Experts of a small language model: width 192.
Below are experts of layer 6 (counted from 0) of a mixture-of-experts language model. Rows are named router (the router's row for the expert), down (a neuron's output weights, with its number) and show model dimensions 0-191. Each number is 500 + 50 x the weight over its row's rms, rounded and kept within 0 to 999. Numbers have three digits each.
After each expert's rows: "raises" lists some tokens whose logits its average output raises strongly, later layers aside. This comes from a sample of Wikipedia text that the model never trained on.

# expert 98
router:505461580456454404471499630523491560488440546544621505463468554553480528500435470531445611479414505386530458537534486504476495510514536552556511510546509519537481539475479507513480533334489492545438510547560466445546580459438477580494549417514545449440481503516537469465419476495515505595544473491471443349532508511484503556543509495504487533556547488517526571397474425498521449596434538491594353504497507565518435587487494539448369467477570529478463496441523520440466496494502468498489503478518598482516461548521477519454435370543455587481474487538505497522449561513502482429
down0:573501523480495529558421470530438522445472529544520547515496510496486530545474561487470464538478554626486567558435413508594509456482578503568539455483549428502609512411481558488544519470531462479354454547537450408492548544531520500473532521501526563525559445426494554497576424432471501455498466436559475486502488496557481481544514486551414499529444547502397547520433475402469483482476550508488582504677515497558513525506516432415578475467477481505512542504390475452438530579453469463484577430454522499546608475439452558500487565475486511499459449514655426475488466537438509433
down1:461581578567480555392529525528482549499556380515489527551442445476463543385529498403515504504501537436389528438458499629535559417497477522513467509514531455467540519595481489486534521524489522439534472501460513587494581382533545599431450547465515444538507466491457529494499557524565507509503539474492506433500485470424478556518404519435506502461484623562436527478523492649478434463446642485491537427519530532463466445518486492420523458456537571486520551485490512608591499515521518490513490410539532508495494539442525513455442501442513606454474519501414447404524522569458538466
down2:484514581551471507462475443388481525536589501524511498498405450481524453536543542514502455507512549397573429482428565489554538504527539527424478477561507461478489524553494534550445553576533467427534547408563499540488437485387484564478490492414501437555419531531494420479508451437476524505535478513505501486559545499606476497469515520502467466479452459539534634517521491567492523448407540601461497545559556449546534509372483414574475500511486479457555469457519559601439522546529462497495510481476552527544353394573388468500565386498548514511483500541449513468421556590570518529
down3:430577406543628528531439467515427467493485431522484482483482461486513545481459550529476416519580453424566519543489604435461540505454593560553403540565522588545490599421479549519459519455518490545533534540531553483532568528525503447463562471499574424359496466521580560490451453496574413471497498497460493444604473439524564507425496488452510557449477515479460478551519461587500503498485434457514469572471490528443536494581494484490494633486556481492346435474542429519416484507557585583504524490455539500464436489498482539498478537395566456494490508531465556493550528475414471467
raises: " |", "\n", "/"

# expert 86
router:480473450515555410521544613448483437405512492529575588506538481421503440487471549534563480480469480402541472539499487459518475507534488423495442496534400437545592518445492436507515507471423510534448574497479504467539441547428486589503529544493448363511556554509581472406457570435582487526551499596521470379523481576454560563581500458580520506480540486470549512466474561499492385573527467442553513457547468549608539514399467541548402460517398528455511444444438526503496476432542491446475510498389477457496514550490603545495489486525605497452433482488525511504504521516449500502
down0:526520492432523433466481454485512494447405619486532485471402528414507468510470450573468577498547602414475513489449548490461432471492564502443509511557510444500478471509475494489470469545480473500498450520466434413515501449454603590576461431594441609505483503387453468470477464520521485545526494525469481552558439460476506512548462581540490550466462526442495518567459463518512485451572394490564457478486522476555543562488529509558505539499486495596469489315535479403533509474480524551364583521542582440517511545606599554485496550574615571559478476522486449507533469514520537504
down1:467480467565587467484481559530424448445474521452519436502532519576532540473535463499589461419576508529477534396502561511555444500420489566572485493494581512447490540484528441436514535498528480488467506575544532505408558504439505476483560568486371484465491534572572487535566440534562531492457555446511479408416561453499432513401563457574464465476435328464560493551505427504511499517502463512500525476492579466480450435414488602503491536561446491505480367509464431559550480504516533468548529488507598518477447503584569513477440532625575486533523619485562478473518481460464478496
down2:442544490516457496556467535413490513509549485476497504492442492428612529501510537482523523487497419592535460541589556493477411574577518534427536440410509458413514469536499535484624457502504528423534529513481561456559526426580444524488483447412403581439433483496510432471498518443503491420576393450438521422474546469532440497590574514456473507521607573520455446530569564371528492508488549570447512532502484476446556482537439546478491555433350496556571438524427526524483492490462509516538414547591536567467513522583558469588498492518572519453513512514528494517505521505453452474
down3:450581543527541485496476580499468511439486496528453505523513492454445526448463531511407489513518425508533485423439553485487528529530547576569467508556486571525646523501486588477537426419568439570511548488473467451529567501486449423550468524531424438424549526503566425533496613464533497510538584445492508392514453504557431534493572465488525565520529495534564524453505566511535445588484533489547491528522538452456491501436404488447589439584457475419530463546525427451523509496485531567453472580385441426483469489509573557524376418559510524507412487522555477449484448419589413559
raises: " in", " at", " to", " on", " under", " called"

# expert 58
router:501410519499460407532529524528502507452398535508533547526539517532527502543441481510466542498526437446580405434520507415473497476447510484499531499536512486536547490501522435537451472468485541491446514510512506460513503445409460606560530406504604492469578498514583494398413482520511554610495455510486475448582553543572469604543518492536500512505556462450485471431402504546528451562503478384646447426506478582502464643491536504506357543438489521558551465415500484489456499480512501462496521439443556496491487492558490496399416433508470489481413537545494496516572594425496527397
down0:441487476531495456457606569421507495552510431512560442554439495507432569518555466601428517529525533511573454520544506530519477490482419526458469485475488507587442421472489476453514514532516452478465486510497494533529526474494425641511408538490591578469420529583535541503445513509523530589518457469461476398469640553479475595504519462503566482525507534454479541490428474504442572506500651586497471515538502434574395462416491538563418513459445486593583476453459541512448471484477479561552322526563442440436459471446523472485486474506497475525486554470512549489460532541500572486
down1:505447472481587423442462487497547528526540479572549473455415537533448420528448478495519551439541453529515509535570459514440437488437524530494541458510453386543503499564462534591520423467414421455610497456482516557422448476459586537503465561397588437447486448549541458458550495522476568549517415457490518500521595547501555424519473542529457618559560411456456498577484494523549447443494527434543539547422530502471539506502474610550434571389421596453500518560515554426565466435515498492542567539494462545506523529482514495458552482392487490566536558505442494507480550433582524489
down2:652428385581492519448528506522547463429502517475450466575444471562507553503377476419550523573481477415557482537390516443521525452633512445522446518544508575418537433543479421480493407625576470510384432561499472448470468515531504534534613519475510531491550561564500499589554519521420500557566501541523525436510443510489419521494454488464455502494568517465520409438542569512508484505453479503502522443554478566443540496517481546489496566547424523520449445486511447520524486481502537460516517476466469509558510460566546540527423461476520561568521459511581472523517359450474453543
down3:564483445578519523472540428475419585468489509545448484512470605552448454498425503506479502490488514511509423577453466462515435601464516529504535480467469487498471496468512597540442522433506466501565653476413475541503420561496500422471497402504514617431512596445569486593532478499510542500442434596531535565549529500544543583521504566420496495551478506465553580449506466489515445484470520453391555566553527506529584550546481435491547487522544441479502524417379428461471367629485491529486449471496495503483523465532437495640458517488489498548471455413491476536535518493510477458
raises: "\n", " with", " or"

# expert 80
router:473406511520504479499453544582475485463461443435578447488511491552472536463445478418447476446496477393567390470521518497483421501537540390411573503508443511555558516459565468500573492497468654486402517555600420484448480589514536559505525467440494459492504556468499460478546533500525522596494495456500494389437547560547509551555491473566510546494603510463588524503507511529472415517489622509504373507474499540541523555437527488502498451411435505470554546451518488504460568471508507411559449588517552538376588497509489465501535484419517455503476550451499486448528435580489468426
down0:520545447601507494491438504501512493516470510532512511402540490516518533479555496482407444420454536449500483536426443566476409544448454457455525555507492487451497416493503510497514504417463595503395396532486588460507492514561603438623540426551480480464475614395462542605560463513560524453436444484528556535578485534553684564471487470506520493551555580533430464563514436537498524565542517464459525495498564444470574495528502555498535442561484522508574506469465481443479540464497531366464485510469491537428530558542511500440497548485403501479487547413461555438570510468516494433
down1:539561470594503538547493451428486445489480515463535534509395488460483493501519531557552451465488412537534359456434526412545452450537539382536509453447539537477479483482586528444591514562500484518480494585496462516473529475541454580534574529525498538461492443531548510474515588544428439558534394578413529490405463459588552494595499504515489525512476470460422446394472516501504371468527559553385470503489514467559409548540493523506498535468438487531511440500513438586508542526476484519575550620548519449464582582492516511483574456413455485544585455575548522464478490471556492442
down2:569522555539431419485522504559386523505536463542521472518497424525467550521467515452484470545530491514449371440684468524426481499574463567579546465468543497508520523489491532527497501466497524482639436492500542421422471382463478441535511473524536416506502514519439438551449521530547432564574465571533511462549463491538479485450566531502492511484606477509505516456436453533514452482512437496505463555515525427502489534519425444620595590477471579409465466578477460517514429578470532598482498512581545462499472445441477508526518522513516374515480469556499504530453477514443640449
down3:446535487461494520458519467500481533532550621457480486575479431473486516453567567475474478504541474491520453536436454551471448485508447509488481454567494521525486524533452473455542537474493512443539532446603424454484478473497485272433417441498507530520457514546475587490502500507518500498490568466554435549462504417514519482526461525614533576597572573531567540595514463567476502413480609604458505544534496559457541492435470555508590504545518568505428489502519501579473526438472540453472500490526428568495496421435389436445569402507527476472564605482386539507477424504516504520
raises: "\n", " The", " In", " However,", " On", " After"

# expert 95
router:510442479460515417499599527525533395437464503533560537469548555465518533537436504520505476587481538466478486586537428487496446447585552442513496572439437434493620428452512451605486490421434552446436563495521494419507455549446532575547522475500545420513537534513546410494415535409562546555575485570475489440487501639448538513473493416432524466465571485513497488475474456479507413493498531503542516466498529544569605514526427427556315470437418538476435495450479496486541533565466491422485557525442537514408432596524515478488501512453495525447511507512508509501460538532482542494
down0:465530470497446367429609446453397467503467437432456557574507567522444484495593563496529532458522521511435501489491499515474542576433400561550472511553564515582545452454524516381485505423535543566514523424497526482456540491456507511523562524477453497494522549542557466404570529569481506455460531478538495518482465449541519511454553425515638408556510409545528497577427516479541439484480503426486513567511635491485425515524544494546508484580534505379476415533567492483513447502494518511472666430435477520499536444461531546522450518560434525497539567514546447462449495442488470539
down1:514532565490366555416480448589429475495479505496475608570500485515450468452573395449504424487468490515421400484461551511460457384572508466455478543527515459454555538449520574505487441635509620571414413482460510415434498590470500535480557527473561459476524471522601508403548538556440556454356474530454481520481519449544513466536556532524461519472497454447484490482520512588506458510519533458496483513469555527515447505454500475609520513509560531476587540451459554465465451523546467496474503497493580511544574425537542592532533474574470499539440544515441500450604509583496485495
down2:530520486478493562462536463590501574577502556553461393457564438563512527467508560477538518556587485390582492593512490539469486495519482546442558593424355436475572512494461474389513475466444540504478516542435596485507498532531521536602422448457543460512515541583411507500409547476447455534584454492481541501449516549485555537539463545580397531495466571506520452477497513498493543493630549436455352489482495575566485486399482455474564520484465479473532478519426508464545510508472493451457545531476402502532419438618474468527535454502491552531454479493458479500538435539454526506
down3:552454539534468406567494448495522472440496512463553552410512585519484531449433620439593515418529561487519507444497433426449468537472532567501540495495518542495432539521499417535515430566436523531452538537498434573461443485498614547595508401463464572458517428479499485462506523469491557506484494472523421609548502455520564525568574472514523469600447496496601480491518527484497516476548534487424463505535532568556593428474615543438491550449497566543498436481518521523479449439512489474548402502464486434401512558507421456446579522504582498488442575542468416442484512361544504477
raises: " for", ";", " and"

# expert 9
router:488463482459476455501559575588537447489442577497528484420442503559473418521495539503458555489455468448414420453525460512491499478486502465453437545502519526557523570514545406528504588475491512460454618446525444506496430479406463644526475476457531433525542467563501447495388445453544436590499506511554504462515518564537480547567535466486483487455566489457565513455485497463423454514473506426619403558485430492577446566550537497532353449464532539468414575469475508449468464578483519476499458477422539485474480564476528478529516515549527454382519483493401594558619561463521512484
down0:514470515514505485477507480475564500504513488597517473481510404464526437487520452462472474485536468531504459457463390569479510548541467446554527562473480494482475461508437472477485465545579400553501561452395321502515517525423434574493550440468504485516584531572531474480515436474522482529479590552454476484504540528452462614584513471632494517519472521442498466460595542518479483508553524511530400534562516525602501482518470530523419625606509525576480496570476531493499461543461462519459500520494501543531516488427502510528431467425509600451332373538568511538488567400466536539
down1:485523500589481492569584494461598537508512561500526504482521545570499510511470510455453557447409511474538479501508456458444518483504516414542517395516480543614520484522474526537517509562548455514397504500561452520403557543499424538562534557484458480454513548452575582478543492517575430479494553466435490496535478561466450575362434403554424385517546471510521469550444427542567514559582513483467642483549439474527497454525566530494450531487504516478435509462471412451500458568487508577424574511407479550522454532398497474496438504528454446516585504505395531552467463512489410604
down2:494493563491488532487579511479466475486533493469530543552539424398536437471396527585483488574495515460487547602556421427583555527401483462420473605485464525606459462490557414599500505529504576502490530460475555576488497563470469489525484467452380448545445454444558515508471530531479445516522550580512501536474509474554445530501588445460473614549536494492425579426465453476531543515574449618525464537479527491549426476427511457445459537481461542555467490464529448587509482429428529571468431520527457404483510508477509473436445461468525570551471488468482504504504590402606593506
down3:454426490451543602480492511527480487526517506431515494578541549475515498585443464416576419461512414528543533458515538459539390551483509521454517469559476510531499475463586508557470523520468611461554562455477564540448502481503393398507555558545490496519509487563577522485487458477485449509440535499385538472459490494613482519620483470496632452515573497489617501379506497441440473539470534467409409537440396509493481456548624447535560531506544488423514551530469496484511535481514516442478577578514523567450579543475474471426499551493505499590450511455418533452515467469427510440
raises: "s", "ed", "st", "d", "s,"

# expert 118
router:534373468515499373453486557469494428472402467473532542445588445430499534520455475477624478529449506436503505602515473503490516507569513400443503506489464454512596476467545453499510470436467508500447597431556569488529527533514487585532529548495536361520550514491513496395406520438549494516517504588490440394496557578464529485514518416573482469445550514487558533480498452520552473529501525473556557475511477585471521456541530563473316540447490595462391496430462452500497494511485498397504505509466452557480547516562540520515477518548608508492464460468493517439499434501470408489
down0:459437507459457541556436514508458370445440506476553459484495397494475487513564477551509572534564496563450531634551523507372487497533473450519504377456562484501548410517521481457575478520417492557533509485582523480476441417493421537570518508438479471423513506455516449560457553553529498518485481534471494475493452405491471532582600477623518474487453580526571575559488470513548501510541557501477426476465622422481537546524541483541541538550482540529454436439505547517447474500515467388461508480453514524543610460631475511436411557476550576561476483493465467536494477418532472548
down1:525562519373393479471491454511513548484511484524406532504516539543449504514405514444486527549503524476490504535502633439591511474515527513508515521475524431442509498470480462534525504535529483493444500502477520451467412464515529360502550394483489525472490570426396418461442527495546500478505560554618489460496553496436537539490465525475555517552582532584523543553487475543516455534461510570400408464548498542409587445491579504451480548470426538539512607424505406545530627604450463548580518463506471405426528556448520427473543534516578480500460512587489488492556424544516457513
down2:439436483467476515631569458442537562486501453590506499537464493498520471522496482561546503617522534436623515436520446431479496438517468492419451504495538474440447474521476459532553427483600439590459499574481502557473469540579467433479376510478545445523471523487538475536536511520564524463487425545567524579504558494500452534505468559521463486461471447348550453463525563521527471485559509501488565511511514472492540490419589559468453455526416520558375482542527436591520599569415528469444498426392527578491537445501470506472474538509554454564557499585426518563487466408469533508
down3:508451491562590505532492518414439453480578435437464498450464507512526504517391483590554482492557593491402563656543507551462507480454482501542520377446526553531441451588554474466540484442514458494540426493493505566518454521475546438537524498426530506554476548552512533406462519538503351491441494498490496427533444471535489350529539525507417471528558442453501432550499510445532525468603508596462532494503445478498530453604482451492440518577536593481498540487515387444510505513544530466476531509498424517491546549447549505538498573415501587510530571496553578501478465531434544432
raises: "ing", " in", "let", " by", " of"

# expert 37
router:496519586511459508474568536569483468440470439498573470479540508499554519486459494472499457449509524497483400493499484541493506434581533424430546540417473445559551518470565506512523453449505620505349568466593512486542460571418499537561521478518577438483491513519514403440489552538505459543533491488506440462460529526509554491541453413527495525449578536559523518471479497595436466511525599475574362462461471564517562464531422533558435540402452569458502507478484431490445558448526511390505445611488478560324503506468458453479499467428560519504494574447469507504518405554510528453
down0:502505535509455469502484588518491486498481408519514489560491516496462475489493454504576479498432482588476513538459527496509494568482541547452440502519579398516471582405485429541424538477477538567613507554593514453479468492515478273447482532547453500503531539510555561440533519414509487451389461477624415516551512464487523525552501596431541477521494505588529576458442515437471531519500524583495548470526512417561564468468442602509564491524494552460497552437528491510531436480495567502546390394531503444543433449449532461450468504496447477440423537470521494502495573618521556513
down1:530476507550512596490559528512459423410532528458579500469553483562578461514471471437422522482525569413488555437502492483497428455494493494503576432447517543500528443499415574504603430436572484452483642447498465580529535544406573631545505466504556544533404527480493437535529527437476503521556503505467580522452520489483594480498469431614427515496593453503493458488590485504517511476443539413499520507404526487571394560514516567501482505534501481380508530462560526476516477524503482488445514580511487478470497421638505505475528457480468511469476518491477568361503481521496496390
down2:428493477474433556541490593584378536545572606596461539507489498532514471458501537517480595552543507513454406457515533498425471423513461532576444510485388589461464523523523524478437478418538622488540501419393419530521601516530496543457452434479468498534529491539547441566440476471518478455515459417459468563432489449435610511518496465559515521527531497388535511531555445536446492619545489532486448549461573564440470432458489489549510529491449539515506404506460483525606455525549535472607526511483566402438515451492552505518438482470572449509455524473570515504523476476538520458
down3:585408489450434536501526620585492539494536556490517542481632477490592467526432517554479492515494509516525427488488486550466464418505502483551485427491515436512441487493495450495501502502526535571522409400365497475530500455494510389500409536556475542485498454549517444577507411458529453458522544446521488530543459454519451531536553529499531550493495560615530527543539505533478538446527455467336483456428515508513505491455425490491541541549420475503535461572474534455479515405560546583590557488470543507436515460520511424444578612561560504510452461435469381503566448586583504529
raises: " a", " an", " the", " and", " he", " another"

# expert 38
router:520472512433408474463440562505516489487563485458587496563517545522514460464486459487461579520445507452518356422508516499537446483549459512542502514525502532470497476466582457524575555475547543516491575512561451419491439500446493568493560462432576364484506511556477473408442507527525535582484524562444457476535544485516525541575503453573488521498563451486558538393501559523452348519519474434622466462432507548539408593429517352416382470503546545514469518483517437486496519489503438498472467462454565461521595586451538503448498465551502518427494522564412513514555546544508471458
down0:525475487464500474450544420555418489382418453469451568532435466517586553532507472479442519508432474443439522521486541524446601571509564451465459494524506480485500502559565401430513413506505467502499506540454518529487474422532476409374477441535454514531505569562498491479533510538544468424467551427562513565493453504489461434541520577541541519418461488538511478570459472481529508423511413586483568476542519495531508535518611485544592448462428437502542489470525542472614516514428505502418582411515587433587376555564481556573594497551523517549579539470494523414521487507529501575
down1:433492495485492535500443530494494515536483533436503486494426475476460545489418574427491506565413521514495604526484420510548628495626548471513474527377436445500579510488473490533550431398498537546475442545571420492521548522484607493481489500531448504486572501471469563519477496561573515411434510551484493481540514429499376580531554471473441546565449483542477505500445566530486483515475404526417528426521522594464543461445445563462632429548459535498549425477519501486480511572471516391542456492526457502613488586491513540558494463472451514538529542510500484463479456584373547573
down2:505553489506538468419415450414488506513621512482535602544508424478454445428411484493500498498424449497587494551327552534521520439496450458516404571514523474483494434486465520551488578606603572473394534527538541472537504544502498485548585618518431475410501628418432403489504585543494469523467436500531557577501439451517516509513526457521452525468508504433486507571480536452493462504482451508500503456463466550495496479450424464538473496511414498529520585453492547511488470580549543528432533427427450533516452544470633583548531560516539485491517548515523500468452485507552538528
down3:487618529449502506591480555513488551549488491447552483625495486556475442558490486504460424434476533450440523502503524506615537593507471567477462440429422450546508480460489556506521473457553422523385458558550433554570428508436526433527541505582504523507540514541535458574520477480541508504522495593565553463474449450524418527443500491507564484516532503553580381476507486572501493463458509445563504456549479485465509509644468532492560565549398502617517497524500465452574485525496457521496405486574522440499515504379476457474481562520530364489449415466423513515521539457465401457
raises: "-", "–202", " to", "-20", "–201", " |"

# expert 68
router:455506536500505460463511499524460482480493417445505567509417431529476439512426554479617474466514510462478356504397481509440562479440450412483468509466502499544524466498529512470595456505528489562456484514529423425490534461397567661505518533521552487502512484473452419441509420505498499558451520417517554480550513484469520505505485456518439498487573457566408530547496505519506453499521545431669395515560461568557558446491523565452290468563503503470548502423531498416485538488575469452482469497553565587469572502497539606566504512463478521470463525490507522487493497495477448491
down0:529511502514453474451492520536556482475479420504464494529581444475518483557388503474572492462471479496507609554444501465526456526551498439493526565467647463498463545528515460607550519561432495550506481478492567488556547419395498445502516492530471535483477530493500491470561417537415410493507500525505601519492499428517529519533453417517411548537505428612437559585545481375478443513499538630389547474493467478536500467477472484561473507475569449499426562485502660452566475535561554459505435612575453481441496491509555528488520467433457468539511531529530523489380481402486502511
down1:475591517533442538476405554547453520459495501483448475517572444542479548593460477400504476536385431527396484478444517522508507568489470548490559412539557412532482503502487581519452539505422552456506506494535581465555481481580523454458549475589448492419398440450493519478621468544484548472474556509397524556560498513539490586522414467506442518564544460537470453464502485511520504496540497507509497588454458472512566520459428587583493525526540366652513468485514518582532532471445466459489443548502394502493471422427504502437459532530585429485438552501518532489561492529589481574
down2:360550541469490531479451485479427534475457490472452556535492416493608512559506469522502546410437529527529507477552621425503542492437445488495462548463456535505481557509573513484545530525472455486489609430497533549432616542468485525488511540524478477526481520509542525454451508469542487554494441542488544538454556516485472547550564538488438422515382533439598539460536456417455491483460437487506430504485574488543485542610389472586526506572523627462522413541489575540506501424545531428449492554538498494465575425424342479482468484534525494494434612497495526465592547432475480489
down3:515514502441546477517506391521462540515512507491557521486508486421417470442628476487455508541546504433480488518415477577550513551495482486450467505504533430593508503560550531521429556462583561467447486582503491478549578463526482550510468626541507495459503494488498530514444473480477410470488475538425531495466485499528458467519452547448546410494443484495498486572472482439425464538540519552575411419490525605508516598427466463503539419590421554539439525533427518518461536410486430442550579557444511434486570630571394539566513549485512593591489477472359454566495503470482533544
raises: "ic", "ig", "i"

# expert 109
router:428539557445425388482467644484530422555452503439548549493540504509466497468395576447543518560448440391511386476451501463440462449491422475493574483477546458489525522420504453499482466429458614442500519497444449381443549479539555607496454524530569548477614502542520470425481455518567469489408518443515517449538512512477493506464540427503516518498524521519461519541479510511478468528473553360661468517468435502581490545504510537538362487475558474430487498488548500430514535457509552425526512498515501517402498528545565563516460531462478480482532551449478422523483553558480485465
down0:468488529468515534527498503477456537495498463441478363553505529505443587425461511503468479559448484498514556539449479534514471444467494571534449498525555456454497517409577422539611527513466464553536478556533473425403508482573561433470464570467480522510425440468416457464572515540600514375537535470628529443495458478429490597438470534516442497531491558539533482535436595477530382534499482547492529489512454485543394457568557590482475519478559564539493512554400498586478514468416534524471498507520617572538461529425502489441507495547567511444567446529432408482541594465490555523
down1:572565431575597448497478504515653525452459486563538503477481422487599486470474464480426465495402511506528491538479518378507519518457460533475437453510455591541513477454539504460539464530604491512479488488530456496550511520505531426504513475488554460495545497512583582465540506437551512524543503345486503570472458530465547467434519533488509594473552384430497453505473570526518544480537436498492525513489560508563440395516456479492462545451562500433563500422546417428516656511536519481586492465534573549497498531504517521516456434421408394441499436507566534467597563523465541443
down2:499532410495533562481496558508503495411467503657510509531511486487494469404551468481373445491484491513542541416499446533500447471467475581438534523470478425513467532608522513516564508492580537528452434406463511535425517424587478424520495507438532505445434506443452454454478527508424588512608491533569496458433478411404517536410526520582442464530550499546466505566562571450496530453600498462530510536529519529429546480476418507526510614495498554512583540464493430523466520501511424520519513483494483496534469525457484661433476517439538467402542491480559539589518540457532568590
down3:519536601501509486557462563516520420500452469443437488445460476562443507467469557541526503477600523509504521501534494490549545498512487515498471611482511507431558457536470592478489411607597427367485559465479425520541596369508554450616578584587562522437573488461487418570505501381498514502585472501523440562535553513497516484488444523509479416502445418480478528523492475550545525440498473482608494484515518497443577525521496457453439543497482581490507453438433478525512517594441502428519416523438483445433505452524488575443405487574601474435496533527485473491488505443523564483
raises: "ces", "ima", "etic", "za", "es.", "ent."

# expert 124
router:498463469484542425517501544551508492513519476474538569485517552459526438486509490458430521423516527448566428522431457488509531513490511484491524466475535535504572499481529537517519464416436529509361462499502456472467477510422406580495556499471529374398511520508502387485354474487504492452477499557545469431526479530445564517494504533521485393485501478550517528441525494533423463571522518377531455401549454561523431576508540504469576512438449614390431491467542499384477563477556407432545493446545541490441553552491510505632476457563590564439455500494476583480469508532399535461
down0:482480491477554432527500569490507505503536495517543502503464516495525480546523512475560516533516487538485505518484542431417552528421557540569486551531545519491490434533487587469522528489549581504451540480433438441513499500534558692515481444497472549501496488438485437500560422470474540513523495532440413420486533460457472401524456447441433475487465584450478560483540512408631522510469483490542484552510514488530533439508538524567284500523561425533548572426507480505531469593473437502460517539474453523453449449612533570334557612535449468516534483539449467423504544546471515438
down1:499514490510444521506431474495487483513416496463478572551522534514481541580395485475611546428441482462410489492530484524500482513517521517512433496493522442500433554467519484476512523507517540547440512525483494491507488455530561681555522496591489535508485517510463511447517527552431568541476511481496515528540535468482526478513484502511528532524536507513541515480549518534475489503523560566497533491498501571509530437491488500548113509503544491502536527505439452488469467471509547577500494511488466516511475426450493429278477547509448537555480462478519494513536454510517488523
down2:471449518433508526520475504540511535497504398484465594527562517450466495451563472447465535558585460562470497487497481515509533440532488512544560566563477484510517416480461534534515468470516435482535518504480563598460515514479425349532520428484532428487517478387537501503478517518548513424474438526562483525481453500440516497503462530458453423527498528557469521491459457506410559502504459410498518428520494499482506573586508576491800450555530469472551514510505538515438526548497467340509496444511524582413471505591481517612523489440461541495491490515499529565508530565451502456
down3:459487588499620516495528590535500522546498560482567585547468562427498449543498473536520533418532561440559452400605473483556586533500508478478499495486454487462492457550485561565466540576518619426514439466500611514498422434473585418507458563503490498515483423461551519571462429512453498459407564442431491395561387562533510543548464478438517515437480411440456557546487402426457490515406476482550517532517527536498518503505483484449437489516500532576492457381427446519555541557484480494547527556567550573516496540489481538413505493447521530500596489487509519410462490456555474443
raises: "-", "|", "\n", "In"

# expert 126
router:511537548464534383468469552477453446485434532468567504493453578445444523447475526417481513523467531419513476419458476392404485415446477465503443555471481511461537519527509466561529526501451598455473492500510433491488456492433547657499418438460520466538524534535485404505496494601528586556509488465522543446479505553487491456497516492446595486519559495517529463410481545505467475497509542388656454551447427481557466538550505442448327382491541524454541518472473469469483504501533490494514558480558567531456509531536569536502551528514576488426449487477446587545568606560531511472
down0:458575525518534474426522417535432528508409478444488518499516480465516477471550536427390488526501475431479480477469597514508565547488517580461451608538453536606423538532567439532499496499478499469508597459521546509483541579533570413460522479551396579433478610562459552402499559442598585412526534508530519538506490439465502524481464471467519417523484526569587471521472477521471502557553560430435472468466560479487536466592390529502545470537446484591514447498582541517488443382473517457487494443475566445503366486524517490424493505458508479469488574546436614483549471499512491551
down1:518592570513523531552426452491499472581523490472487502484556455523485476492446493540560470490528543397465463512450581499614566476462631407459612450473504456529590352435471520465499541509545502540518467463535507429440594483454513449487479546518535530496480526558440451484420415459498503494566493483514514519548519484490475443609483499572562450500466600519441526465504509507546484550487543479536356439547399519599528522506478504529560520504470507569344564531469548445503450538506517409486460588480531571591521517472516518455471453481472606483460532447477517453438438476498415530
down2:547437526537518459467492459497445564553479465475480491420594510547489472420499495571499548429536533515487444606576499490477486521523451450447460547534559583613555417421516422543478546410576453543484425452541561464510562463399448515455616516477542488528444504359483401507556435465513495525516502573474554542418536504499500509495491536400492553484533475535487545568440494557486523549572589486513500405481480553475555513571470535558533556533486534443527453523490539356416511402436552448427495472485435514512544494573485516532549482492466433589553555535475494428534401486527511511
down3:499464567509519467541493523512508538531477463492490536467432475518487377527536474523526517503555489429464365528608460458381545557528484493519496398528422473563458449541450548463507387466484500513464407535542485576580559507497642613493525421377475527467560481474489493490514506498429621545494602379511510493505509512519519455417512495551452543407526497496485542508521509448569561473513529533487467567489377500523525514533569519479443503493590537530486520417521409503515493537514469534539492458539460542528488423501509539565466498348594448539486449564471514538533533433569459537
raises: "at", "os", "und", "om", "oph", "amp"

# expert 75
router:468460473507491420522536568558510521529531484516571544555495537474455442508514542459439519433556504461502399528438448511494511500442503493477552474519496510491530472477531521530517471427428566553303468457473439479472493515389424561464514538456494429382511562515544421499389489502522531437511520572532487442523512545481499526498476497549497429482520480566492505435544522563459424580488492378517429400536498564602430606506524507443577493472469597410402514459484495425448521470543424399524516435485534503465571529500518498637446440555552553482480506538482510501515510544411525421
down0:535545453535509404515550569536468504585514523542496452431560517523498528609491541499470452438468527510522467483554513488516409439516494434602476416523520565475459446544495413539494581475514502433577440523435557445548456427467464575464451531524499536472511496474488434570437416514563436585562478535498533425465498508513430500487495433447456484555523455404435548531520554576532452463607571520441514462470436484487467516540468538459390552424564487502540472531521516503575503460414517605494565557496450501504422534502556695471509523510525393508494510486542518559501461531515537363
down1:469560530561572509369477632483480396546479409409473516570494469454592478445518446445498480530460578464399516434564504548515655490485455544564468436463525446507569520388515492511501579522498537509485477524533481507479524495488428631532529590546487494522459456437486454402440504474569525443479491481552439512483524548514535551551540503648526491441526532476520403439509486496404510517507512470517527519528610572463548552572493549455379388588454501476507522461434503414520480511513473512492451465534496494482543556447516479477498474485546535475534454493551578491456489492532435537
down2:508454514582462440466459459549551485503499531460520543581526498434465490475466474471493499560478502506476519594598441461561551546495482508482444473524523491527450494504504451478537477552472557606365493449549406474392552512519615554482513536590532491436509474569452459477569477544467576538480493418527514531497511523573566528526539419583450543463508467497625518501558512446502525486527448441573488447511495490459450393447452537560302486515550482545455514429479484527427472589450513487468461533393554569466493485535470493384538395470467554529501472478557480585502517543473530603
down3:556519444564468494574567436452573563434512524482525500425524483547527487449482469447457514371567561414439557553453473448504495518473545529409548465547520459464470489457557486567535542497485571406472477546470565626525499568467401399538433473475556423492494490455491533527548396516460600511479459509430578570510436553428516491462510476506562461568485502531450541439528468468466545421450452483540583486474431500460541515501553552492636589464479501563464506549516465525482486516522524482471543438484469439433585560517502444566399557581436473544505467468547468572520549613506468441
raises: "|", "\n", "-", "S", "The"